Below are experts of layer 5 (counted from 0) of a mixture-of-experts language model. Rows are named router (the router's row for the expert), gate (a neuron's input weights, with its number), up (a neuron's input weights, with its number), down (a neuron's output weights, with its number) and show model dimensions 0-159. Each number is 500 + 50 x the weight over its row's rms, rounded and kept within 0 to 999. Numbers have three digits each.
After each expert's rows: a language model's description of what the expert responds to. This comes from a sample of Wikipedia text that the model never trained on.

# expert 16
router:501520496466500459481520492503542556538513423484484495558459612447463441586487372455398494525491478359480487448489420489506504492487453491504564501523486576534566506540497418468513492398447488495430543430488439486434435487522470496470440564578512448483482550433586526594576490403550437491627441490498409515505540519548559431476528517477443496611556561428514480515438521465447499426539435597507563481515476480456542536525494412505523528471498554548600514472596490492398518507476489
gate1:495529549525551429519494499496537396453447480569522577465444510512539448478492503478498443561437541528587586611498551591430523499487567497502494537575503538521503482476569471518488518613558465585415528483516488570482492417455549547484462560486494546463580597479394430556417552506464486419510490502495514521440573514513510544423546487437574539499592427477527449475617495562529492485481476515562571504543499473504482574540416465480449530509452356568484473619438475515524409500491505
up1:477547496535486419429518425489516606496523509484502474572514518459504552518513462546433527525577485447464399362578557467489508479500535512528461573470571507557579589452396474504516481365370497470534429513510541400468515584437503413486420548512496508511466487467596543452538463470457416538481479493460473554536460539560394568432492519588464517491464503515489486488496397545533532410540519489463429448424436519495476464478478537537510542499525602542578570533510478436523565482543500
down1:508507582425539525541541501536431454441478447546448504450432466524527535422462497483511420408432464500545545546455488611518462479538505495548579520490499461520504578603555460452472572476540459600535496541475456579510489466539496529556492544521625460463570600420386445497616543576482483468572490452504489546493494541531542545498570509548447506464530422497528491586504488499494554463487437502443494469547565602461473536515570346476558480537539403508428489529495554454535406500524476
gate2:461498414549520501463493475526594465427480461466459481504550447519436503510513466594507532424524393468494562479591471561583514507493511456477532471557523488495529396508530525489529476459465586538527414484521439543532453543343572527351485486412484511498440429511518526461480485491460461556458450611512534546477488510507479456461515452461484519486527477438437546508525549504491540473533498520523332521533497485482514430497473593457443515482407531547553540564427456581617595432576471
up2:473496474544527492546478486531567556477505504375456472570546455497472532503511478632474526419530385528443548463617480480574512485517478469481574473543561498521557471495539507506559483461468573511471442476544508496567438545436551547399483451468481472503492438504529509442539509479409494534432405582472543565451472517539504424532517461404550493475537527512452563509473561502461537470488501524511299518469418531493527395488448586471434479509437527478527483448448511562641557413487482
down2:488563576533434544526514531483492486471529521430489443578571627455458556574490481416452618480496558442523489392433501506491471563440540612520423469434473541432544509418490544442493436534495469450487510379459533513466542452532461498464508428427510453540479511523525567496476415433627546570489490487548457503552480484484505551476549533487504515603518458483542528490551541499465500487496427595445630411426544473561572556564502556454543509507500538522553471522521573576496543495445546
gate3:569499519515448441625480408490513448485553433550432589460404483535473557440448460605506501537465533472468471501446522476583488535501542505404544557467421513578475505508507600522440507443466539474534463474605488483471434505461481525477500495507494486529442521419532527519542580486560572508451466458428490549418374607443447470454504469510443472477481467577460439574482502449560433499448464445443490637492574428466449462494529505491517562483513532501506670488485452476509544510548504
up3:481538463425516603478517510492560510567415562447555395556576463452541440555571511393484510412495420568513503518516438529421462468504440524556388530568567528479493464430536457518512550514468465437401456494430481595471502451500539555568504544511458485399471542542481539508474523533481472490504518508612460438518555470518559391568529470436565536521526452512483534427508612523473524534463545587549559455525426538517592456512469503543494486524536462497492338490509513541536500480532430
down3:535510408455595460568445472448479494480481523576504527443472476519470520511413629562445586551523472559498605442494491494578494396548442499530550529559497530516423500522468606531514579471517545472409483611572480571539471485396412545497594461475550533438463461497469472516445559598396502524455485438572507565501553485472476564530473463483524483459408464543529551507521473557542561499578505465504461501584489561483520457399583516434460535491518519468491525523447459556581498478451550
Description: Forms of be and have right after a subject noun or pronoun, such as was, is, have, had, often in "it was announced".

# expert 46
router:473574459457499539500510519486538590447543546562505498430433511554564445507503463470391473539488497590500498498495606550451521448476566500412508547551424515520463497522513558517507480512425494441476518513447586604460516555501467517469548442481616462489445519550507479569479628485540504592580491543494511525529518493527518425502545490519549484411598657537463450448373472526417468470522605500519446525551502397502437543568524521519503497515435562606548445505474537491421513469493551
gate0:502432507488495452510510485517506437525399528433509468483490549450527527519439499421529558534473491486497559457532458415534466463541519518578400447442406520477493494467495474468504582523530539556594474479491484427433465533439555450523432506462499462621453420510488612507552413504456521447451662432494447491458517501534463545578506450476434514467466418455551600416565483580537577473433419561594494447474518526514527549434494463600444437560465487520459588467517503503543458557553475
up0:451489545530567431479467463526505507463486388574491497510461445481399566424602570565482432406429503464483501586485428536554521551472402519451477584534611473511624482525523441541479478492568480527461514490536420437538542427505466506524504628492485539439508498476500469460535485560467446482464439471470513468542442445484569495550408591504492386492498447607496435534532462526554445530515472415506599485435493550492500426475446469477495474437614526450477471508485468446511519485453419
down0:528493458467427527510563456537613481427594606529542500422563526489550477575543486574500400473502430502468512421451595471515513507568459455393461536515528539504473423492537526398504530512507516470527461515422545572534532541556491499421509479566477394508505562552503480614551587505473503620477458549483562570509426500544471492496512433562540536371512537527508443557567452462358453469494591482480428509463502465493448476475542497478503576476461479511598496481476452499458479505441530
gate1:496494443526479465448477566521442487532432497515609497533524504502437583476473520414495503440528501488467472563546398517501447553465457475559458497517600440550637490502553465429489438490465508577450495555452560474502590432488491390557556582459505482497467605494403446505562380577530519437494429512527568499459453401580536481506404460517434574538441471508455506531533424549611541480460451520503564503420500583522506481478481533454546451585446521501494528515460473459476436468485427
up1:474436420487437527424466538493484567471531495558620457560566575568496527444490519473447542520525478587507390524580519562437514518397538504528450450543514491500549439544537509510527516452459500534442540593501595537475585444494494381518534536483515478469486500466504516566495477574615539502557465557443555458480481399527525424444447462549513514462449514498450451585466498525569582498599470543437518505492579506467489584531500606492511505526354508531567585450511443514427467444515504
down1:480506531473462504516498537457442418476501498502504484567489462427477533457471519413520465542588531506528509449536370464494504502485534563615610567497608423525590570492406458579591477449488550559457482435464475528575493493539479505557478569520523578560513537589466571502587458557475552489424570485505503486500532415470481475459515540486446456557481538552430503463444528496545535434468373613552581518430421476437582375480476525469518517463479491444462487500533440454488496469501435
gate2:445436498491515492382582491453406434503416490495559655529527466478530467510508584484571378521477453543544627567541474490522436537568539458511493533433452537537557433549518495512509578568532513476454499503489437512524596479508509595429523455528528540541526554516451515530474492518494466561532470472494493452511550453451466469407460494333450528487499488400509549441515497418506545495385562467561540487482463519570448522511455577437458523520539453502495529444521527547525431463413436
up2:561554545572493485639423463531605579547509589447488403525515412491489543529458472622490556508467531488460505465476483446574560442439460477513558483552505481461406525472470513520498426498436496482558507463505515451469514547461519396490451410519471444443411476509571514488516496502506447520472494550570449597491446554462470496609450433560612536499505523617474594581474517531503561490522434465476481498494555542500537478469564513557517485520470573593499448450516494550464597473581429
down2:569440556502556418424488483481477484478530475469570534529458466512500462604447522589485505486532515352518483544553447511510487429483452519549464501547369430459414569548532481528425402501530566448447530544528562466489497540449528481472509442396487526563483466484565438394493535422461504339544586504537507524472486484494448454486543532452496554498416512485502470490469457551551555604378519534490459579538523556545514533514448481453429496493470331477528473505495493492481533499497498
Description: Opening parentheses after names or terms, introducing years, country codes or glosses, such as 8mm (1999), Prem Nath (IND), "Pods" (SPP).

# expert 27
router:539517608544500443553495511499569592411569428479495380540457515562523428502516510485464456485587508586488481441577510482535375494492487470517425473575503538468434397452535564511524451444507486537511448477501596624530520467501544381443562473586492421583579480567503508531481480581510526523527540511559526554484563369435500492471523480450502390541468537519522489370508469509587583514497549450551521516500456534464551497496521479489456497525513452461535454543496416446517524448523503
gate1:552416515513527550512557425521527604538558600514484504469504493509414485451430473556455485455521496520486592506551382442575506413549554545529450546491492455503510536445509485413519521471477451530466393511529560449491492534577552484456479519468517508521414425401561561564504382583442577577492516507519491471462569500460447548479540477469524511482510484560491550447548496548473578389537530500545482487471344478494610567488460499545511565462462481435439526512495521554413556511392518
up1:472430460497415461500567558546493418448460456506429444536541425460524514479566457542510441559542596453504536468506497437555531558481449552483422390461531529474587615532546511466432456498453508420406538589482558507529535451431526481444546483559538569490469503519467417532526434468477501513523432592477451564489581501479526452589561570413447505624470452482525527542517491516426450567479514506438408455412522505498510474386539564527468450563482494456560439456523572447500469516480477
down1:557481530502394451481518444530464505429475422569507468577548512523511588480534514547487546593484434515541495526531492428490492496505424500621454562489505551527517516548469567561515562398519435472487556412439426557501611490531507548531463510568364383578436475544498545458446566488437510493506486492397452487519491507437383525531452460635461491428542464490510476545459511551461468557464494512509510502514536458521595581539573561507530447563467486501460569472485571479498568513547576
gate2:600607468476449507546579444397455476457583438541473556570507547436412513436476502484609476526560521518577415541527533515447459476577513573503617592477587494428462516510463498525556518547516528509524521457513434550546489540591396531542492522531415538536422511419521543549515503581497543554421540505520506424553528493481517442585505384539499514488487538391522506541540508515580526540582541504484441476536467433531478464529510506508564527575497483486606449468473444502534538570480449
up2:491474439474564488446454554431453430563532504522557457522529391472531430557477436488512456527423605416509444569473479514470513563464604489431465443490524515454462524476575510537529523494452513485500434473480458564533549501343547523549527529528595588492476478542476524459451512625575495560501573495457543508498508560426516463423430438412581498575460466511477507480531473508546518594450556473561579534559514506574458520484471390570557498475503538547488522495409446410472533544421498
down2:395506533551421454534563369449488521450512530562618469514464553524517552489471452490460556452582624464516493506523455508473516513460516571575456414514501493528492602443455527519526575455481441483534519469493518603536546494481560499557552425545442475490525597456586535537525494441535448520429478536586531482499430549535506450450423478556478555525596558576548560552487531526482484539462473465460456499422516476616350427515566569545511483539410473510443478458482490494531559480489478
gate3:480581490559450521474476504481511515473514459473498471451438573536449499466596468576445451483510581491503597531505518544530512510528578521550505581513486613483485516569491560556453429502455542528606497508551434513494577474475436529471528567570452524465480500425544656472544458582457434527543409515538500459440488529543474584496533481460494475451463512447478419521466576473423398565525511510551406569527552546565461532486547454473499543431541599515513590534573604451536402439516538
up3:445496476547491496555450506515545556458411466476493510475473494558505482511576467517430414486547513564486573492516499536457536545500501473541504499445479517570486471549391530557427460519466610486513489482498428471521510422497486500571533477483406486540537573421442527478509449508471454456585448652550592528448524527610537561444580586498524506490471459531454443474443627488442437543532454548582451572548525572540484511458531443486451560562557579546491558450592572464553451480622492
down3:508428569491441525581507501502428544465543402525531492560454503536467513466491476454539486530572503472527501364516487543443498514531478468459540512539431461546477491551612460536565525491462399529508541431495429433519435537474548340415507546458514501482449510541469502525483585484543523442495602491583442510572423493499460556472551567547545517525564519513505450466476457449533464479499537398495416474484587450467547480513476513461522482459470395578605549498671537401509484540492488
Description: Word-final pieces such as her in Fincher, pulcherrima and together, and compass letters W, S, E ending latitude/longitude coordinates.

# expert 2
router:540425590535497494517445458545508591451476419440488532443480502389534487553386451530555490502437429546474493464544576575499456539527393441480574465552516522459476522445444511505508496519500454528420499437459580535482452512396545478526620592460505494536547491491540463487463510486474500621509420461524606386449539489436506466552423550508491603553458509481573485431494458494491502468497546506488502509607494481488546576480468508593503485568379565482583470498532527519480485432525581
gate0:419483410474470587477558583504588490503540534485566512500513592555476513472561444464416468513535455433546479479517495452438491563512542505560503478386430460538529615443500473511496508545520539497465510425575437486483554557438514578589479510463423581496400388520506552544461467621479505481456625405476573497543542453524598583477448523492465538427467533423526421446475504515388526599468492441499457502522549447502495421491551504492476534529513508539550543519516526467545519442528527
up0:573505539504538425504456426458443490571497524488467489556600422535468518494453481498532635483540543584480502470549539568547513425462454457533506530521573479470488379533552459576535565487518485514565513591545543459521449473502478455432531517478487425497490452441510430461478580416505548522493474596482407521489470590538418444508619452541519481504569445655406507528501520529575459471508581510494488480450456532460492610504465551488583477483508463470465391483481447498454511557597514
down0:482473438473474629439539432527522445451530562479571391455531525562471366468530531474471509501543613490497500503448562514511529512489481496539533514586492464494499590474562484500603456480491561510541500521527628464536506488553523450504492527527499424423522548476531470489554561564561523533622610527527505480412548453576476540438448520493536539551557523562440476480506440508469484523501619518489447571431578480494490521484455509508540427469487501484499517378558449598526562386558433
gate1:529562493435469524478434599490366497584594523516602544514570580489433481592475523490601469555544451643381406531516553539423434439587433501482520530498544470473443483426458527396512466520547516452453511557460520528500546510534494498472548542486449499517553547458469511552479487511440467446538491535486526441519459441501502465450473613538489490524488458502561471510475534403555466497510385530513530522514566527475500506535503549590514514405470433436508526424503509499571524452389549
up1:551513536453541540509417546469479483529492521480493450499490525450512441489489514426517572572442494602461460491473581538498470456539524466486525622470602710460470533547499529464500526382493535495481526390531502473458480439462528514522510492456524590419500533422561566519392526433451516426396523505503534496502539457518435519493524527510517464544564367409509433513458557468476454463491469525560587550512456406582440439502551501504390513474505472510559542492493505496433447442506478
down1:406594457499436573463511462505454521515484412475454513564512508507536587454452591522519484595441471458465453499541543521514464509465560547495501560399514421426560501492429504552498525372502517541508431506464605553535473506542452495447488533563542461520556570544437507496434484556461423522472527450553493481550472519505522454489482467481574542518568515499451480476499537545554449604607415513471389455510550536486565451429461569479440556403342438450451491518437470529444554480448524
gate2:548432499499542504539495541458512509507585493492557492498459599524436535361446484483510489513397503569468480492413519505429456564494489463492497526626444529484520551493529492482519491599635458520455463474523512562500559551416500493508456492484546383566549486471618398520511588569538581517495501430453522459536546570444478429502482460528550505539528562502522536456604454461480497503444430509526569543452505491476457419523581540497471561464473460559518493396446472550593616434468493
up2:584443625461479522513449548443544571487426429454523516571455446472544380473499468533517514531450467467549532531492469505578528443472478496417484584542600524545420446490557432458422455452539511554552448560548565534543556487445545487471424470581617472506491522515432536455464589515546444460469470539457555514578473588510518430537524462517454518542529394549545541452504434587513575415544525498475520459493427440515495421428537518476527471504494532599551441567469541558447437508505470
down2:405539386555484620529469569487539390454551584500475622374589472464472447416591548451523490559509569624532526479565470499379439490539531482480523551557478491404564482513404427450501518533478467483513478536517486516510423475553556473463514505486532506421487559551505589570523533492461545434536541465527572490559553443503562527456524525567513426429515526466514527444458540513523539517478438482514418579458504504428520472537495442582484492453569516522478515483554529453459488485522565
Description: Word-final suffix pieces, mostly adverbial -ly plus adjectival -al, -ial, -ual, -ical, -ular, as in seriously, official, individual.

# expert 25
router:470535494490489519500473481539488454540555559511566536488586497479538552405514476412458622500487501579470501532489543532452575465483466503477507494497531524475504474526530600463527555474510452487471533605411488339404544448615475483486438504512500452452519509548472529437502455504490558557570390462535467534507557502485476488525482411427442412447520626492496500560522442572495421500487508538508428494553516520431470472528556521414450503593585573515502498565384534607434424465517535
gate1:597538601515549427416611476535560497415440469531463495576454420612481502458473582511483461556447530520506530490607482583514503427501434522478476515543519527545616528466485488536469522505453487493504464481443444507588399459513461471486532454522411528512424557520552443519510439434464478478446538556395603524520565469545507459546529613538558450476543519505449567509518433520520490472571422479515495549466420493498489512518377472625586523469524437529501517550498455526501529558533449
up1:538462542516502482530499514528388538461547512554485556475477536492569441548471525442448482533551642507547531393480460491421543531531601515533501455499455559417495510482566527505476492637534427552539547467494432592458440444476452488479523524478523529516490665482478545491478481431579579506447595410450486553600501533478476534382538498507506422426539560516393517424555492505519456504554502554500522561495469447456463532502501419459506470538518442589488624548480472495533459508507505
down1:425484511456468522507489495558486459541462543538524519469525584456500479554520393524438563494549574459479540539443613551510489574474399513472461509529503489508499427460521466400450519516566541485573583523507477459548438536498393509503476530521540442469532540566558485480556574439542407511463508541514502393437422533452562473485515398322529476458551421450387503504456523620497538516565449515529512570442537418527481475502477611515469447451482484478450485452480561520457458504485419
gate2:497513442497497539413446610548502509523393505463534438529451473547560523540584471522477505479429478516542505574416473439474502599516513478465493567483511454590514521523450309508592494525532502379501484534460520502445557514458555475570392517531615463550487606497487477486500439584519459477523494496547508512489535499478582500517538532490543476542419476484547440559457583476475487525395450544527517501579628435542459418550527540485466475527501485407510469450557565459554479457443483
up2:517489483482507502528467535586598455564465505501458429529483518494515524505560593567518378479475385489485553471581432591545549477430533487578483457599449617473571533451552616467468511455446596497580525451499488542534501361437516533488563531548466544506427484514465497559469468547475475489516555582450513543402504496523468454452491503533410597501454483553433489568545471485593561521530531389464542465497498607494533489501492516502562489500488498533447482547545455596480506467538436
down2:519588493547523479540502506478406482471530475559547406503438513508533490493577441528460455478421632478522554443497533586496473540559459487475585657560525486524545506459468485489483560516494404516447508555395389477480503497495608552483461518538499499536486446406553510449581448398536588464496537513563564551441529469515509511528441562510505481505558500483463530454576449453478431516477503507572503553466492493471432561505572552621442477522413497522572466411510484557626524531486494
gate3:501597581450546506452415464534541618536416486506497623488542476512577589425490492516435564496522479557474508500493410499458486517498591479398606476525457576549436457470529502524560448448472397515563511495532533500495532526481428551520393489517419537474513435462491490515517511556472432503465499525567498462417489516582519524508543492473461670473495580462477455499474503438540516512402403495505528489499556437639514600448450491432498489444559498513540467497571504497518498507436490
up3:454525477475512508533392425454521622513419536449532552479529510484450464461473512482385517524521513544499498443494458492408530536622466636535445465514408487497494573495567490514529454606412484638513491461540532482532504494526472529507476517507487533457490471526548592541533482508561504421496544458488458531456472451570450615515456489521535523411429451488507558441580500454516447571524473455507488555443487503559614449450486488478501492493591585542432493522448404472531539468382577
down3:496448455424488492544550508416440461452468587505547497562546455533562472562463566465514438522559407546537528558471500510485525564491449434524636467589522453444426528472484546464424482500505428443504481518444467488470464502540539496398487423470423505461587438635555421460461447477519451507517511574442597534534569437483462550567605482526539489491509453547539560391519511535585493522495540477489464515532543597488400530590594456595517477494451548495549527506456552474483524458487519
Description: En dashes, hyphens and slashes joining numbers in year spans, scores and stats (1998–99, 258–71–20, 23 1/3), also "pen".

# expert 59
router:465475516547493422533460461556559389524542519553472465469507491514485494444462467418569553552534441555432512561454468465546504418486585498512590469455553441453502426483361501433583543568611360450492471504512514457536396538442574526551418550465531462508455551439505540467483427455530532465504441530596479477564432535401411495452479530461469529517503615506446563506446467472454429542464490505513563448473468506435527526495459508551579536480563466529446552480434405484503484502480498
gate3:556530473467483546528401476522508604493454573520490418508569434466520573440483449452459515548600466499461483502463473513480565436480457494534479489454490454523431514459532593437503540428431502361484609517498477502652453523454386550576565460492492503557512519566460538510537497471504542424546522499452547525484544504492433455521589521486483556533556467569548533490550485534615477422438480528521490545603470441495501534454481357441534481520500498459517503427469558558369505531509507
up3:439437573558509528628422510449528388543542471476505546477499560542499570452473495464471470395445573459475494524439518430554456553476555559414460546397518422511560471555488571509523486419535524448509494509449489445483444499503505444472383489543495496491453408473435504450512556457426582582545453467531522518460413600463555544460508510468491565580555536507458402575491507498510513446538505463456385511428509551508538582470507487424488467468536488527449479447560483444523461519511366
down3:486424522531455534468431566563529555579396489561490529531583555494463529546420541424489439553481525521485349483446522511526471576503505459460478559415433401583489482567421474529494563539481430499481565522542479503487541528444452538473424507514494467522548504543525533483521498444437504394499447411485441537570448523496526454465526509466515576507506476458525569562411566449484557514501484483584458452490508444444627480555555499469465438511467463413500578557552514439429480437436628
gate4:544485566516511552467473581504443402553565473474549533515459476561535428583483468565524457502522576508455567534540479496472518575489476555582441501532553540490492497442535536506513478547483456516467516332451452444556477530553609436539511477524433414589500553468460457509546468534546463528497429453586540448551528477478532559525493504575432592540453471582556488552473468440477568537514560468532628575517514549494468443418498476385517460482513460496468348517485541450546529487413535
up4:514515566624489461399557428466472467488533399559512505502535493521503499533448509538529393503534608494424497535514505406482427539475547574488479601439586592494597543420521469478493529538562497539427431465512557470524467467507505441471529554445491545466554496435576491459474454455551497554478485480527530508554461515500463592478477465437527434444556590488621483495479494517410539520630578587600472543456484535544496440489458492536519444487513474458485466572516427400477413466500492
down4:448498511450515537550502461478508565546485421542549493501572506506392502523458500513559361451489450500570416450546380453539405608559532538513478485448505535568473566445475524519476587489638489497557521426493391574490489442515478414479466487536552470573505411517529577574488483492566517519505493463525472479583492491518432478492510436526521563489424430538557598560532549436570471461545448542451510483439479569558492510511465609535498462478499527508582555472368541545505483524473494
gate5:524408499475485493517439549490450489495486485550571511492598499486468465531553495538553458509568545514557536501396511564488570459584470518561526525540520592473464518486521427575482516500398489491436624515461495549528553483469467485536552554447437523521648494514533575509488495539586460537491549543517481500497656339478495574508466559583487457544472496511563458506584527557533478466584456505503471492583480430554509471594501421506528496392489506473568402503583460462428522525460507
up5:564517612522522488530504492481465591531597514535472410500476519495375564518493473446465486502421521521484433486517469412547551512559516606598504594409504436470514483524488529503540564445420520537510514512587529485545455447568485513521471574479478487483453513474550536528496502420520578469555575414516458392510426503540535625511473605503550518460439560652538499435466426505428477428509543509463425498501509533419533390519478500450476490535574521493431537492548450542453477483506539
down5:523479455463558460496496543423568524594512495447514455453474533473499472480518499459415413519452474413583439433559535422457468517558465456478497441463511578535470466487434574513557585576620537497509429395516501571464562551526509543530518466584491451478508501401491483558511516475525538547551511500448513460533537482411472399416503458563402502508483459407432476547489573484455542555432506509544515596392528379478549517463521564483516594550426402484449486517466520479465488424495478
Description: Colons ending field labels in infobox-style lists, e.g. "Location:", "Country:", "Principal:", plus and, semicolons and ic pieces.

# expert 56
router:469514509460503477521497461506533560532416508543567487585551516458493521415453433431484438555490456466462505449508498558573512465544432522575538526538564484484448457450473448523540512539447465510542438504392535506566459514500448606558525532490447482537495567617471504527525476514514467537494452543456545513553556400391624481547456533410567469559509569470481516546440509569586496580502438444579569526577479460448577506432481566471526479573578513409481589574615555478515517535538556
gate1:479482472465474528446512468504397457422478572446528515382619493630487481527508468554525368533535471475506483480486412483531475456412467542501437566541448366462584646559466556474529504506531517531516526578572517589593501483522585492484555445547463523508430475466535491435559515504499455461524479502495412472491441527501493422457503483598478541574485446533444509517450514494509526618436505529523510483453523585450481512511479563534432462490495416503481507496532489524542510418546621
up1:427537521572510429528561479490578496557546500590411575460382450481498469507496511468479483442570545485555522452493558389418511514540543498433600452550476427541540504566493445506451453493581503523494493505510426484418545594605456496483416471551580474552506486504529474531497534515607506529503495527471573473494498530482481433571491480389519548427517509433479670532490532486495457465557516549391480489489583545518558487516480550514488496506388582568473496556466454509560455511416460
down1:480584530496569510521467453445444528458426572488510538546563465478518429454475499452535499518578386579489504495507466503538494524545525471552550582529427546441333405467517420464547489478479559520414508470564498503306527444500412554547569512509550459438462539456456576533460454510457486422466421461540485439550486554449451500544520547462530632553591473493545511443529430491460504525502442508550530373472461512533451439536494516468523497578548499494533457542483526483502475490498454
gate2:519427426469450469580527556571485475534441496505467565444408456508449459501490525487518518553516471430525547476557592521521509526458425410523561438451517503443459440449611508483432459489555468419502543543495549476502563440450528477419449416543495520509600517489543568562390573472616581406468472560492446553488498560517537539512465507522346463529460403492551504537528494520482499512528468401377513530532486417481501560394453516503526503556527520482497482483538413467546561525548475
up2:533588595422478480520422626527440505521490529495501569524509446518540591529464510518557411535467476571419499538505527560481497482518508498565551515492515571559392482514528555521501471514601413470464577435454612377480543391463512451490463405545475527499548625573486460510510463531489580441582462527482486452637563511470460401425546477503509535550492471516502509484492452486526524381508494482464533547508477506518473410518486465461487446505533490459455531578497483533415496573430505
down2:546477526533527504535535488506481452465512588432462522495569389503478565505419517515497544507496454541492507511431498546430487537568453488492504491486429444457506497587485520552531510442501567439532505482554496572498544479528513554557551438594425429444447548600573522475523466577445450518450421585505462591481516497419521479499568540406518557490397551481488558508455650473539550520476470585541432546377469576459494430407619469468478493538497446547474495555467413500430476560446487
gate3:441576492439510536408494473386503563475540465494532377528552509575515496556440557536452555522567539537525516481532608502488525543530508518473461587507576471621433473473470587501513486425459528447549543580412601495442492568540558511490537541534479499543482489444492490580481465589448532500423542416543547470508532511575521566458532488409564573539481439467518622468477476435491471484518495416543506532473484481518510443575443608547497543490486527490508558576488472564413574554531423
up3:535531418420447570531464456418526512525482529452535469482490476581527491501443509478470469537523532543448403432505479518551539539629573544556363575465567526470512588516516491450500494470439473538478464510513486453475437483499519428571564513421474496483478555473430504465514420480439519513438531363490416570496554420632489518605523536471547584508483510560464487538568555525549437499471586518490428451475511471638556441483529483532472626565553507486465541501524474505428509488482503
down3:516535481419499504536451509443550500439476412413473475509513512497582556449535476492433523528533463414477475472417553516514548581542444408474529457552585522423488483634582568517491497487553447503490466433398471495368427500429463470437527530511449423508508419532529535543406462421458448577521482502516536382440506551524572556396527497611509502547516502421494464519466481424509550570526538536465500485498494489466562526543448508386551485466500406484532490500421567480499502550546454
Description: Words they, them, then, later, also, again, team, plus endings like -ress and -other in mother, Congressional, aggressive.

# expert 15
router:488579570430483439412493491508494468463479513511506509520506554443506444498500496591560515442543541492424594548512579466472357426591546497582477522545517469394512472567506510514481484444477452496514501488528501568577541494508521529548468471556319427529480468513436431557438522410416583476494489501551436553626560372495602551483543431521577482499511522486517490527419476585445481467505450530473499489481515463516530565535480552437506412493494506507527514498464536570566487492541580
gate4:505518438484550519472526523448493572525507608494543499462487532542525479502516480581401447525546497473412491580462395549499509528408468514539425526417443520562439503462502567506610558543476465570506469430549396507443418543476420561527573538470499544446498513392525515481585452551526536589543573460506508452476504536447369475472547476530440498494440568453560476499527529457486548485579559515484535476445496573443549567471483502504484525511594441495377542441416510431551440499458581
up4:508569498562451493579475607491590386509428406591458498550429426469549493408490489447515511488470515518602460467448549592566567505478536498422567434502554541521556481593639425513448481468423483470474502501517547443457535488550472527492436510507566487452450598591515551462456550479493435409507494482445554517418470492505529542534496533478519505453597439426492494538465513496548421532489499522591567513537537427541382466488462511535426448567478469473540513549496528507459435490514456
down4:508542452467553555599516555477610429393478583558532429479479414512544538409516474504604478477576538534393541483449507528398558542484573575492534542481494431461463520488572520468374399517571505620539545599519462513479467541534430523555437496448562609553521574500494507464499464512495481509485447488504461615441480465466507486514477512525553523464504451472527514457459554497483527481460526498527430461481478396511427467571506411485596505464501526438512493512508416476513535507447589
gate5:496487596526477527534509437473537467493511488438424537456525447506459455479392515489492469574584503377464454415572513528545492539507513483515517477548525452473486364582463524440438505524546554431529448472459521389511467419515509534492544487405536434502475508479439433568452381504473564402467473473402494530562401485495483505457501547519540495509534541522508463387484446516481519497606482547503413554520532482509613504458584407450506543488507416439551597529519425471519572531534542
up5:476516439505518543403497534535536508477495534567476483515514487463543605465527584467474456482510524552538506574490445435452516509483428390515464408483474565527519514495511465507544465374425432562523467543534509566459485396459499500417418441565432524481515441476587596457472606465488459544484478450530506553400549467488510545586480410510401536475565479505511494591437551520526492515433488394552480431442485517543404485579472611526441504511513561535481427523437508479456518563570432
down5:577438440524558483504550496471533518506510477449571494502526499587509504532593484511466510496431536493547526458504492488472555500440469429429557461501426506512490419425478522663563540546538429398509420566519451491442495457481520514418509484431455565421499461450465539471502484551502510522495575453558564449417507612575402586461469473556527498446535524535541449580557408469534563506494523531383555503442515645489436459488488504488437588443491582513476521505463458481507449489564422
gate6:504580448468568523483496474463560465550491442499548576482553601532529550523540459485531554445498565478511473487451450461393525465523583563495541453540471578443408626581551510558507481515534537522477525500615371501524484525588545660528468442494460500522458456474545504519446558455564563536471460508525531411503486560575561518489460367491515537462585515555508480500523544477484502538484545565482485506450477579560502390494444535467546518504439541577505519559483534433508557512455396
up6:530510511419487459465502475559526535519550489441451454471561620579381565513516369600562483512472556479462484432522438430469531482510578516499513539507520506468431490596510558420525494487535445404485358533528490461556448547489611532578461429425456460570430472441507446513546499469452495543488449477486506392529496486611532486519477383495513520501583568545469481552503485517507496483435540490511521484469395456516461474512466520488486586547501467532544562540538582582602529482464473
down6:490504446474510511489448522488612464545643498577498573460484522534539521594492504575603533453455461456504451522571404506617576481521533516509485592429489499544440468488481543548495526587530483553500485524547493475453462554453591455483495483480523419475424521492486489523460392506501475518513522534414476466458467538562545503490558376451513498558480430486491518501548434502496586466536494570463386464494522480463462563595469544515573482511573530478534578416413494539602390443574484
Description: Word-final plural suffixes s, ers, ts, ans and similar, plus mid-name s pieces, as in Tamaraws, Kamiński, Pennsylvania, Raphitomidae.